Below are experts of layer 5 (counted from 0) of a mixture-of-experts language model. Rows are named router (the router's row for the expert), down (a neuron's output weights, with its number) and show model dimensions 0-255. Each number is 50 + 15 x the weight over its row's rms, rounded and kept within 0 to 99.
After each expert's rows: a language model's description of what the expert responds to; "raises" lists some tokens whose logits its average output raises strongly, later layers aside. This comes from a sample of Wikipedia text that the model never trained on.

# expert 59
router:46 37 50 50 32 48 65 70 76 39 65 33 41 67 31 67 66 45 20 43 62 33 39 40 49 73 52 42 75 57 57 54 55 38 17 53 55 66 11 45 74 46 34 76 76 43 57 53 75 77 51 71 56 42 60 51 50 38 51 66 29 66 69 31 45 40 59 38 51 58 33 53 60 55 68 55 43 33 49 68 61 54 39 53 69 43 45 79 17 97 43 46 49 47 62 62 25 55 44 39 33 55 60 50 56 25 39 45 45 48 59 46 56 70 48 62 50 57 42 36 24 62 43 61 38 61 59 52 72 39 31 39 33 30 33 20 43 50 38 53 53 56 43 59 44 72 42 48 69 45 38 58 55 47 27 75 41 39 70 60 39 58 41 41 75 15 14 62 69 46 62 76 37 48 49 62 30 28 26 58 45 60 39 37 37 43 63 49 41 65 60 33 27 45 39 54 32 57 26 67 53 83 39 50 44 29 30 64 39 32 60 70 70 27 48 59 66 72 73 25 43 67 60 32 45 44 30 34 58 43 30 69 59 38 36 49 64 47 49 30 35 46 31 67 33 22 42 39 51 50 53 56 80 67 44 21
down0:41 30 77 69 46 25 53 72 59 36 62 67 72 40 23 87 50 68 34 63 45 70 58 51 48 51 55 46 64 56 46 78 30 43 51 43 59 43 34 31 71 56 68 66 31 72 45 54 99 32 57 71 27 50 48 62 40 70 56 57 55 53 53 52 69 51 41 71 44 45 57 52 85 43 52 51 28 38 36 46 42 47 31 53 76 49 49 63 89 42 75 53 42 52 58 41 63 61 48 55 53 43 48 44 62 38 65 64 44 42 60 29 69 67 41 41 76 43 44 54 46 40 34 55 51 46 49 47 45 48 42 35 73 49 73 61 34 50 50 17 65 45 60 51 43 37 73 30 46 58 31 28 54 35 40 13 63 68 51 15 39 40 10 56 61 71 55 62 45 44 60 43 54 53 68 49 47 43 21 67 63 23 82 64 59 55 59 59 45 41 51 65 35 57 71 56 52 25 44 54 25 59 45 67 24 68 66 30 31 38 52 67 41 37 35 56 76 33 39 57 74 37 60 52 48 41 36 38 62 67 51 29 17 31 62 40 79 40 62 62 61 43 34 30 50 49 68 73 57 70 50 49 66 73 27 60
down1:60 37 44 37 33 35 33 47 59 66 35 31 61 69 45 32 41 44 51 40 44 41 52 62 57 36 55 51 74 26 51 45 14 53 93 52 57 42 60 22 51 51 54 57 69 45 25 66 68 53 58 51 39 56 65 55 67 74 48 29 52 59 45 68 25 56 43 58 41 50 71 35 58 17 51 61 40 55 45 51 60 38 27 69 47 50 38 52 49 65 45 37 62 55 56 60 49 41 56 38 50 56 43 44 45 47 49 78 67 67 46 52 45 21 56 63 39 55 33 54 36 74 43 41 74 62 51 51 61 53 51 58 77 47 54 44 89 64 68 53 45 28 52 53 62 96 57 39 45 69 31 57 55 61 67 00 43 50 36 64 65 71 46 56 60 65 50 59 28 46 64 64 41 65 31 11 40 53 56 66 56 48 48 55 24 21 64 33 73 47 38 44 24 72 64 40 39 54 29 38 55 42 47 58 39 52 24 33 67 55 41 30 28 08 42 54 41 33 63 71 34 30 73 54 51 36 62 33 39 16 75 68 11 59 46 46 48 41 35 46 68 58 49 40 36 67 67 37 57 60 47 39 63 30 34 30
down2:37 41 50 56 55 38 34 42 45 43 39 37 61 31 44 39 81 64 41 33 35 35 51 41 55 72 30 46 62 39 49 78 68 38 66 52 35 60 66 39 75 50 54 66 56 50 50 74 64 16 49 40 65 66 54 30 65 40 68 47 32 33 43 53 38 53 19 65 51 53 59 74 57 52 34 46 39 44 46 41 42 58 76 36 37 55 39 67 62 76 39 42 46 69 29 50 26 27 41 43 35 59 32 67 47 60 51 40 40 68 54 54 55 27 53 58 59 75 43 51 67 49 42 56 55 36 38 16 58 78 45 51 43 55 26 79 70 68 79 41 41 00 63 27 66 46 24 59 58 30 47 53 60 62 73 38 18 35 56 57 17 54 48 51 59 22 29 37 56 62 46 64 54 26 73 51 48 59 47 49 35 46 72 34 68 52 35 82 70 32 49 42 63 61 33 77 45 51 71 45 43 52 49 47 21 54 35 71 40 33 49 63 42 54 36 61 63 65 45 77 61 80 82 70 29 53 43 43 57 24 55 47 44 42 61 52 46 61 40 66 37 47 70 37 47 66 51 62 74 26 50 51 34 56 53 32
It responds to: Subject and relative pronouns and connectives opening a new clause after a comma or preposition, such as they, who, which, However, he.
raises: ",", " |", " and", ".", ";", "-"

# expert 56
router:31 34 71 35 68 63 33 49 29 56 36 56 45 27 69 70 43 57 53 48 60 58 75 46 46 65 37 32 58 60 69 60 63 49 22 31 55 37 43 55 24 34 35 44 37 50 54 30 59 74 53 46 41 23 60 50 45 41 53 61 35 37 45 64 72 38 49 25 33 59 48 45 57 48 59 78 48 78 53 38 74 29 64 93 44 30 76 71 48 57 55 75 40 48 40 32 20 43 50 61 30 66 63 51 37 27 55 36 66 75 38 61 31 59 46 29 33 58 62 43 32 41 45 71 23 65 52 52 45 71 67 48 66 87 40 39 33 25 41 48 48 78 36 60 48 85 59 53 54 67 53 52 53 44 55 65 29 27 74 42 27 68 46 29 28 27 49 48 43 43 34 49 39 55 37 32 44 53 65 51 55 56 44 67 39 48 47 70 52 76 39 59 16 74 48 51 41 69 60 72 48 62 70 61 61 43 38 55 60 54 61 45 31 68 42 79 47 59 38 63 69 51 53 39 36 53 56 54 27 43 43 44 70 46 58 62 57 65 55 42 53 30 24 25 41 48 47 27 15 44 19 22 23 67 39 63
down2:38 40 62 79 53 62 06 28 64 43 19 55 64 42 58 41 54 48 39 47 45 24 30 34 50 65 77 34 91 49 81 72 56 54 58 51 52 61 28 44 34 46 38 68 63 59 59 59 43 61 21 47 65 35 53 41 61 32 80 42 66 52 69 54 35 60 44 38 65 39 68 47 53 58 30 58 41 68 55 30 63 27 57 51 48 44 49 65 22 49 22 52 50 56 42 29 13 44 37 67 33 54 55 62 36 39 30 31 65 57 43 47 49 23 57 44 56 55 52 80 41 30 45 69 46 44 82 48 67 57 46 51 48 65 33 47 64 65 44 49 79 28 34 67 48 47 42 40 74 35 45 35 58 38 47 64 28 39 57 53 42 29 46 72 56 36 48 32 58 62 48 66 52 38 11 52 41 59 42 28 27 68 20 66 47 63 35 42 45 48 62 41 84 33 46 76 63 71 52 59 58 71 33 63 88 59 52 35 89 31 49 57 63 43 77 46 61 69 69 49 59 61 62 62 61 74 47 67 45 38 59 51 69 63 72 64 36 59 73 54 53 65 50 33 61 57 40 59 55 64 45 67 62 67 39 42
down3:32 59 84 29 42 44 31 62 59 36 29 43 99 59 57 48 41 32 36 49 53 56 48 54 36 49 44 40 44 59 73 16 75 33 34 70 22 59 66 48 27 76 51 39 50 60 44 40 51 46 67 51 28 67 65 58 56 33 56 64 14 53 65 39 58 45 49 31 51 33 56 39 48 40 54 57 57 76 66 54 32 46 53 33 43 17 40 71 75 39 56 37 35 62 69 53 32 30 48 60 60 70 41 66 57 39 21 60 68 59 38 49 39 50 39 51 59 45 25 38 58 54 53 67 62 69 65 47 20 37 22 56 48 52 36 65 35 31 81 55 49 47 58 71 74 64 51 33 82 55 56 56 29 46 48 48 17 35 55 58 38 65 44 55 47 57 31 46 51 49 60 68 46 73 53 25 49 26 78 35 59 52 33 59 27 31 38 78 48 46 52 54 65 40 71 55 47 59 65 32 14 59 46 51 63 42 42 43 30 36 36 65 36 73 47 60 31 63 36 37 70 66 33 76 55 37 45 53 16 57 52 69 32 53 55 43 27 22 51 72 56 71 52 32 63 72 45 24 57 40 66 36 37 50 47 59
down4:60 79 48 34 60 29 49 59 30 70 54 42 43 29 61 41 33 34 51 59 67 44 36 54 54 47 45 71 38 35 52 56 62 62 48 67 51 29 53 55 49 61 14 57 47 38 94 32 37 43 72 65 55 26 68 72 52 25 54 64 69 47 79 45 23 61 39 32 54 66 60 63 50 38 34 50 47 34 17 67 53 59 40 61 40 42 57 50 44 53 69 66 19 54 55 66 81 47 39 67 37 19 66 42 73 50 83 23 29 26 43 78 42 41 50 51 60 24 62 52 57 50 39 42 60 73 56 57 57 41 43 59 89 54 50 67 40 46 75 41 53 36 48 82 36 78 47 70 31 51 46 52 53 32 37 58 47 48 69 74 42 34 41 58 28 73 52 55 56 66 51 57 36 73 55 37 56 66 21 20 57 70 15 66 41 58 44 55 56 76 41 60 52 57 56 49 54 52 32 53 68 60 47 46 45 57 56 48 60 37 58 62 59 73 32 43 43 27 42 67 44 78 52 56 37 46 47 75 50 58 35 49 59 43 87 66 42 43 41 49 49 51 32 13 52 37 55 71 58 64 65 52 71 65 19 37
It responds to: Line breaks and section markers like == starting new sections or entries, birth-year digits, and "Born" or "Early" headings.
raises: "==", "===", "====", "There", "The", "As"

# expert 53
router:51 40 43 72 12 46 70 57 43 33 60 24 31 76 48 61 39 55 45 36 50 37 14 43 69 62 71 47 71 54 22 60 63 24 47 38 38 45 33 50 51 49 29 51 70 49 56 44 36 52 36 73 62 77 54 59 38 50 62 46 60 38 65 54 40 35 36 50 25 31 31 30 33 43 26 58 43 74 60 34 44 61 27 34 85 40 49 46 26 62 18 16 36 46 56 33 44 60 72 49 41 64 66 54 66 48 51 43 53 36 55 59 35 43 44 33 58 54 60 39 52 38 60 54 74 37 58 55 39 53 65 78 64 49 38 28 66 70 70 47 33 46 65 63 69 52 16 30 70 68 50 47 67 52 49 70 73 35 23 41 65 55 67 42 30 65 68 55 48 31 63 11 62 53 51 61 33 63 76 59 69 23 46 42 35 37 44 35 45 34 42 32 45 56 19 39 59 59 40 67 58 20 78 43 35 52 63 69 47 46 76 52 79 33 37 63 55 64 54 51 32 64 62 50 44 25 50 28 64 41 54 48 38 72 46 27 70 59 55 59 56 75 51 49 25 54 41 80 65 50 52 55 55 37 43 51
down0:40 73 69 62 66 84 52 65 49 65 50 55 65 49 52 47 67 49 49 72 62 54 44 66 49 64 54 83 36 44 77 49 54 43 37 50 20 54 54 73 74 26 51 53 29 70 36 39 71 46 34 69 35 50 50 62 52 68 77 47 53 51 38 56 49 72 50 65 39 50 33 44 60 69 45 56 46 64 67 68 18 60 71 30 33 54 51 54 53 43 58 69 64 57 59 52 46 72 47 37 40 27 66 56 44 40 72 79 50 73 60 28 56 20 62 77 86 44 53 53 49 39 44 30 44 75 52 56 57 60 76 11 33 52 46 51 47 55 45 54 65 45 57 57 52 70 53 42 50 39 37 21 45 62 79 51 30 62 41 61 46 42 53 24 74 28 39 58 67 86 67 58 51 36 36 67 49 50 44 27 48 68 39 38 51 59 66 66 20 62 69 54 59 60 50 83 56 25 67 61 67 81 56 34 52 57 27 21 48 52 61 29 46 60 54 40 35 49 42 48 87 61 40 49 49 72 38 41 46 54 57 53 52 68 24 44 58 32 59 45 48 58 17 48 28 38 73 60 20 60 53 41 80 58 70 34
down1:39 59 23 44 58 36 54 46 74 41 34 54 48 44 61 38 33 39 43 27 40 47 71 65 56 29 73 55 57 17 42 49 39 36 41 54 37 63 63 55 58 64 55 58 58 54 74 58 54 50 76 59 51 55 47 53 62 48 35 50 36 49 52 40 47 51 55 41 60 37 56 64 44 77 76 57 46 51 81 73 47 79 63 47 72 54 50 55 46 39 48 56 51 68 39 58 38 41 62 59 69 52 49 44 87 52 99 43 70 71 78 28 85 45 49 60 74 43 51 43 45 53 53 60 51 65 72 76 48 40 21 53 93 38 64 31 74 36 57 60 66 47 57 81 36 61 56 46 64 69 08 51 60 46 81 56 33 24 49 54 49 61 47 51 51 30 57 31 61 44 42 31 60 67 39 53 45 51 47 57 55 54 63 00 46 37 65 65 46 64 44 49 48 64 59 35 43 52 57 48 69 57 75 51 40 62 23 19 63 83 42 54 71 55 48 22 57 47 45 19 58 55 40 45 51 49 62 64 42 34 50 69 25 47 49 73 65 55 31 63 38 76 58 34 62 52 53 47 90 70 42 42 60 53 58 25
down2:27 52 36 50 30 54 45 28 46 52 38 28 36 60 51 46 50 56 54 57 64 44 18 24 36 88 54 61 45 52 24 81 28 62 63 68 37 57 54 58 56 47 43 35 42 37 65 56 41 45 47 37 59 63 68 42 56 58 46 60 58 67 11 63 49 63 78 27 77 52 62 55 37 37 55 43 49 47 49 54 13 56 51 62 62 38 33 34 48 50 30 65 65 47 40 58 46 46 40 45 66 29 60 58 71 46 27 64 42 41 62 45 49 50 51 36 60 46 42 78 37 64 31 75 52 76 65 58 82 46 71 27 43 41 36 40 97 68 38 76 72 46 65 37 41 75 34 53 30 63 70 58 40 24 47 51 74 33 50 62 55 39 39 43 57 47 51 69 40 42 51 43 58 51 32 47 25 66 59 52 50 66 45 51 78 68 47 23 53 60 33 36 43 53 53 61 52 51 41 77 61 52 64 34 75 48 19 40 53 75 53 75 49 41 44 48 71 62 59 76 51 52 47 53 82 25 30 55 14 65 69 69 55 68 36 24 68 53 86 31 49 63 60 46 38 49 30 44 29 39 32 63 77 36 58 44
It responds to: Pipe separators, signs, numbers and units in numeric tables and conversions, such as |, =, +, %, km, sq.
raises: ":", " in", ",", "u", "\n", " of"

# expert 62
router:27 34 44 42 26 74 58 53 28 73 50 69 54 42 22 50 52 41 50 67 57 55 30 39 61 50 42 64 46 37 31 43 47 38 24 63 78 77 25 45 36 62 36 48 34 59 39 42 50 68 37 40 76 46 65 50 15 37 37 47 31 47 22 60 46 24 42 38 36 75 60 52 81 61 60 62 94 57 49 26 41 41 39 66 68 42 58 41 49 65 49 33 85 61 55 66 45 49 54 76 67 47 40 39 49 36 46 49 60 59 55 61 43 46 47 34 42 49 56 63 66 68 44 34 20 33 46 50 33 65 66 38 60 57 38 59 49 80 57 54 47 37 61 30 56 42 31 40 65 67 73 19 40 67 47 55 44 45 53 51 35 49 58 57 61 32 36 34 75 53 24 38 66 31 62 52 72 71 36 75 67 43 37 41 45 45 45 40 76 14 36 54 50 63 59 18 50 37 45 54 47 79 55 41 76 26 87 51 52 35 62 41 30 80 64 53 43 32 66 57 63 26 44 81 42 57 51 61 58 21 41 44 49 75 61 38 45 64 56 50 46 34 56 51 45 65 70 58 65 28 25 53 53 77 38 59
down0:50 56 66 28 37 34 74 07 46 45 48 52 43 62 55 44 44 55 37 52 66 46 40 52 61 77 16 53 30 38 43 45 49 45 66 40 63 36 34 31 86 73 32 50 25 43 61 88 41 71 39 24 33 60 66 43 43 62 36 83 75 27 58 28 27 29 55 63 48 46 46 53 42 71 47 49 54 34 51 55 80 39 50 50 49 64 50 44 49 65 44 75 40 45 43 63 43 51 65 40 22 30 52 69 54 79 56 53 30 42 52 59 62 52 57 26 46 45 29 61 48 67 87 30 67 34 46 60 39 85 65 80 52 50 71 64 38 70 74 24 55 50 50 53 66 57 53 70 40 55 57 33 34 23 42 57 37 33 42 41 61 47 69 60 44 60 52 52 43 78 49 44 47 69 49 34 47 35 35 70 38 41 18 39 47 27 66 54 57 32 59 32 63 45 61 65 50 58 39 49 99 29 55 52 58 62 52 35 50 47 73 54 77 37 41 46 45 69 52 60 53 50 60 53 28 49 65 36 58 47 41 55 60 62 50 39 60 80 43 20 32 26 45 40 38 53 44 67 33 55 68 34 71 30 59 64
down1:50 54 45 24 31 64 51 65 47 52 47 42 37 21 51 75 41 62 68 67 46 50 71 46 70 48 69 30 53 69 55 54 41 41 60 33 25 71 71 62 48 50 59 76 44 49 62 26 39 34 55 42 65 37 42 89 54 63 41 40 15 65 51 59 45 64 41 41 78 84 62 41 47 60 66 55 68 44 50 29 30 30 41 55 64 57 30 49 51 67 44 38 47 43 41 51 47 60 37 49 34 48 18 45 50 41 50 41 40 75 46 53 54 52 52 37 35 27 55 41 52 70 32 31 46 63 31 50 50 70 54 33 55 26 48 61 77 43 33 83 44 42 59 60 60 52 42 50 39 36 49 54 62 46 34 48 40 58 62 62 29 73 46 28 60 50 25 23 39 76 35 40 78 17 61 62 40 65 53 42 44 46 46 51 61 25 56 37 51 40 88 38 41 48 74 13 43 64 54 64 19 39 46 66 61 42 42 68 59 33 38 68 68 51 75 66 74 13 57 36 46 26 41 37 24 34 41 36 26 52 74 69 60 52 73 24 57 47 46 34 51 44 53 62 24 32 46 54 31 82 22 31 56 56 52 44
down2:59 66 50 70 44 37 39 51 54 38 84 60 58 56 41 50 34 54 53 56 33 81 82 56 72 42 77 52 28 63 37 33 58 54 45 56 67 50 32 42 60 36 45 34 42 34 24 59 83 29 20 71 48 57 55 53 37 26 54 41 43 71 39 57 59 58 33 71 41 57 52 29 75 39 67 51 21 67 53 21 50 47 32 47 59 38 56 42 53 48 60 54 40 99 64 18 38 40 59 48 71 48 55 43 49 45 81 33 45 60 80 45 37 67 47 44 82 66 54 46 54 42 65 64 41 26 57 56 52 61 43 41 53 52 35 15 65 26 48 65 32 52 68 44 70 52 51 46 56 54 57 03 50 75 63 46 29 28 54 43 52 64 37 48 61 65 30 45 83 24 62 42 53 47 32 52 64 56 49 32 46 33 47 27 55 55 56 46 33 84 33 67 66 83 55 34 60 51 66 47 34 64 44 50 54 74 56 60 42 43 61 81 46 56 78 37 45 45 60 39 46 71 59 72 59 62 51 47 33 52 25 32 50 36 41 45 41 62 64 38 58 66 42 33 31 75 67 40 52 26 50 67 32 42 52 60
It responds to: Infobox labels and their "by" or colon, like Directed by, Edited by, Starring, Preceded, Synonyms, plus row-starting table pipes.
raises: ":", " and", " in", ",", " (", " over"

# expert 15
router:36 37 26 56 26 38 72 70 30 39 44 45 62 39 44 68 28 62 48 72 47 50 22 41 39 57 54 37 33 35 15 44 42 50 27 58 58 75 43 46 40 53 55 19 28 46 51 36 38 73 42 61 69 61 64 33 46 30 43 54 49 49 37 56 60 16 49 33 29 89 47 54 71 65 52 36 71 77 50 22 53 74 37 39 45 26 63 21 55 57 72 38 50 60 51 46 57 40 41 44 57 66 34 54 31 30 28 35 69 62 35 56 31 42 38 57 51 64 37 80 59 57 32 57 53 35 65 69 54 85 57 44 60 42 29 50 24 39 45 47 36 29 55 44 55 42 39 46 53 73 55 39 34 59 45 63 50 62 55 44 28 62 54 45 48 32 67 45 45 57 25 37 89 47 58 68 56 47 30 69 51 52 18 40 47 60 56 22 36 10 53 45 67 59 44 31 45 60 40 57 47 68 70 46 66 20 60 49 70 47 58 30 29 56 57 56 42 27 64 73 45 44 54 48 65 79 60 48 59 44 28 46 44 51 50 45 46 60 47 21 59 18 18 39 23 47 55 76 51 30 42 70 55 54 71 72
down0:30 22 38 58 50 13 63 48 64 55 44 21 44 29 42 59 30 71 44 76 79 43 57 36 56 49 48 37 55 40 56 28 77 35 35 29 59 68 53 37 78 74 61 26 69 57 71 65 47 46 61 43 45 60 47 49 55 19 52 46 46 37 57 69 61 45 51 62 46 43 13 53 50 62 22 66 63 12 39 56 39 56 34 51 64 61 60 58 78 28 25 49 58 48 26 51 44 46 28 59 39 35 59 57 72 38 53 65 42 23 47 66 47 32 50 21 35 24 48 77 66 91 42 25 48 49 53 78 64 68 59 26 27 20 41 68 41 51 54 59 34 74 54 66 59 41 47 50 54 37 47 35 28 24 65 32 63 34 38 45 15 37 33 55 52 47 58 49 34 64 56 75 58 57 50 49 78 50 51 51 30 26 58 36 73 81 78 46 50 37 54 41 31 43 41 46 53 53 51 67 46 51 78 53 58 60 55 42 57 43 70 54 18 41 28 49 58 52 42 33 65 62 73 63 58 63 53 38 42 51 42 34 37 17 49 77 56 60 32 41 43 42 50 54 68 49 37 56 39 42 63 51 50 66 49 44
down1:78 52 85 49 57 48 46 58 65 55 05 52 65 56 45 69 62 25 71 28 65 29 50 48 62 52 33 63 40 57 49 38 76 69 42 27 32 53 26 19 57 45 51 75 37 60 26 55 42 66 42 68 40 61 29 66 31 37 21 43 55 66 31 24 44 35 41 43 25 36 43 15 53 74 33 46 30 44 36 60 50 41 46 52 65 58 49 37 64 28 62 42 46 61 58 39 40 57 54 74 39 29 69 60 27 51 37 48 56 50 37 02 36 39 64 45 50 36 62 33 46 36 54 56 50 43 40 55 33 47 49 45 29 69 53 63 74 53 44 39 53 40 39 59 46 53 51 24 57 46 51 57 52 32 44 42 39 37 46 61 42 47 34 43 51 68 17 53 36 32 39 57 39 57 21 50 54 78 54 54 41 30 48 50 55 80 46 44 64 64 58 52 22 64 52 23 65 28 56 57 54 41 26 85 56 48 33 47 38 65 60 48 31 74 53 46 48 55 27 24 36 54 39 48 29 76 38 36 59 69 56 81 58 58 74 31 34 23 68 71 40 57 55 66 52 54 67 70 82 80 34 53 47 32 52 41
down2:55 43 61 30 51 66 49 24 33 34 57 63 33 60 83 55 85 45 69 45 69 57 37 32 54 74 52 67 39 45 53 59 49 72 13 34 67 37 57 47 34 52 33 43 45 43 66 73 36 51 13 63 65 52 42 63 57 61 64 50 62 50 62 64 39 56 39 36 53 61 42 67 67 51 73 52 41 64 54 63 51 51 47 42 34 49 45 75 49 61 39 49 40 63 28 52 54 37 63 62 51 44 55 64 63 46 50 69 69 62 69 52 51 58 47 46 25 22 82 64 72 49 56 65 67 28 56 66 01 59 57 33 36 48 24 38 75 60 43 70 41 50 47 32 58 49 43 43 40 34 55 37 59 38 40 77 70 27 65 47 50 57 74 42 50 44 75 49 42 87 57 44 41 36 38 91 34 46 44 31 39 44 29 05 22 44 65 42 75 20 50 45 43 55 44 41 28 79 56 46 39 50 48 46 35 37 37 51 16 49 21 54 30 31 24 50 39 71 60 39 51 60 57 40 70 54 59 61 27 63 30 49 71 54 57 27 52 72 20 53 29 40 46 48 55 43 47 80 55 53 58 40 44 50 57 52
It responds to: Infobox and table header words such as chronology, Scientific classification, Binomial name, Coordinates, plus table separator rows and line breaks.
raises: "\n", " (", "-", " |", " and", ","

# expert 36
router:63 36 42 42 27 25 65 44 39 32 66 37 36 40 33 67 12 87 43 30 50 56 52 44 71 56 81 59 51 26 32 25 50 40 47 51 56 48 34 44 61 55 50 47 21 49 44 34 30 78 48 93 63 68 65 54 33 58 45 73 67 53 42 82 31 28 29 48 36 29 29 39 46 61 53 52 64 70 58 49 58 59 47 58 55 26 78 41 32 48 57 36 82 44 44 41 47 60 60 23 44 62 54 77 40 53 64 50 61 63 62 43 35 60 47 63 45 72 52 77 50 05 36 41 59 44 70 63 56 45 52 54 60 25 30 44 44 53 55 36 45 48 87 61 45 35 57 48 65 84 58 58 68 49 49 76 27 41 51 68 27 65 66 49 21 61 57 49 28 41 34 40 68 57 48 35 54 36 47 62 24 37 33 46 33 44 45 26 60 48 22 38 55 68 48 25 61 51 45 21 59 42 70 60 62 56 59 70 75 76 62 36 51 71 57 54 48 73 71 37 14 55 54 63 62 39 68 55 69 55 37 50 51 69 44 51 51 52 75 43 50 45 40 60 40 66 64 59 44 58 51 22 44 46 61 51
down0:68 44 67 34 37 25 23 41 52 33 56 80 40 56 50 23 49 55 32 87 37 58 51 42 58 10 59 40 74 30 44 76 46 59 79 21 47 40 69 48 94 51 37 21 51 35 54 61 59 65 59 70 63 32 31 74 58 92 37 46 44 51 45 41 61 79 64 42 53 52 51 38 39 92 47 55 37 83 45 46 67 58 56 41 48 55 51 68 58 38 59 69 35 70 41 58 41 34 55 59 68 62 47 57 49 52 47 41 46 44 41 48 49 77 46 42 60 50 61 73 32 38 66 51 61 56 32 29 44 74 57 31 63 58 75 63 67 37 61 60 47 35 50 32 38 51 28 65 72 47 59 31 34 41 58 58 61 49 82 44 45 34 54 42 35 30 57 66 56 46 54 70 54 62 38 74 66 32 55 35 71 71 61 26 69 67 55 50 61 79 68 69 73 57 65 81 42 48 36 36 63 39 57 28 32 60 42 48 68 66 63 39 55 40 46 71 50 56 55 78 54 27 46 38 45 70 47 48 48 62 36 58 11 48 50 76 43 41 41 38 29 51 47 26 54 37 51 56 42 65 31 59 67 41 52 42
down1:70 55 34 47 41 49 41 62 74 44 32 29 36 52 60 37 62 42 85 45 52 32 49 41 69 59 41 54 57 39 43 40 42 41 44 32 44 51 65 32 65 56 46 62 72 61 55 50 41 44 50 68 63 46 46 50 43 63 57 56 36 63 70 69 50 55 57 44 44 27 54 59 56 55 51 47 51 51 53 51 42 76 51 37 28 36 30 46 68 46 86 15 40 70 56 41 46 61 23 31 39 55 32 26 50 60 35 09 58 64 31 47 33 49 44 46 55 62 62 42 12 53 76 62 71 22 57 70 56 62 39 65 70 30 38 35 67 45 75 70 50 77 25 49 46 52 59 52 66 43 43 44 39 51 52 64 59 68 65 34 55 34 49 43 23 44 63 40 79 38 53 43 53 22 68 45 43 42 45 57 48 64 34 63 98 69 50 36 65 34 43 31 16 62 41 54 76 37 84 50 44 21 38 52 21 79 39 38 79 41 38 42 60 67 61 65 42 80 53 48 64 33 56 43 71 51 51 52 27 22 34 76 60 44 43 40 80 55 84 51 70 40 38 53 33 73 50 80 48 50 55 55 49 65 45 36
down2:55 67 39 48 53 42 46 96 53 54 38 51 52 29 34 63 75 25 61 62 56 51 67 48 62 33 39 66 45 54 66 62 39 38 35 60 38 47 36 43 58 21 67 40 50 44 56 57 36 62 51 49 39 20 57 52 40 17 36 37 39 50 53 40 77 39 36 36 50 56 64 35 22 24 42 45 40 28 58 33 34 64 37 58 40 51 57 63 42 62 25 64 57 58 53 66 53 46 43 58 22 21 64 69 51 60 56 60 39 34 63 26 56 40 41 54 48 36 70 73 38 41 59 60 43 76 79 51 25 40 31 74 36 68 67 48 43 61 39 75 28 15 30 45 44 20 51 69 48 30 63 58 78 63 64 46 19 42 56 43 52 44 78 80 49 58 24 37 73 76 36 52 73 54 74 72 45 64 40 32 52 38 45 33 65 59 37 72 50 61 73 24 47 53 37 50 63 52 49 62 48 63 55 77 42 54 22 68 50 35 76 50 50 34 71 46 50 33 91 39 53 54 73 35 38 45 63 51 24 40 39 64 80 59 59 47 65 59 45 52 53 20 34 54 59 39 58 59 42 54 50 63 47 30 27 40
It responds to: Measurement units and infobox or climate-table labels, such as in, ft, km, lb, Total, Mean, Daily, Time, Coordinates, and digits after Height or Weight.
raises: "-", ",", ".", "ian", " and", ":"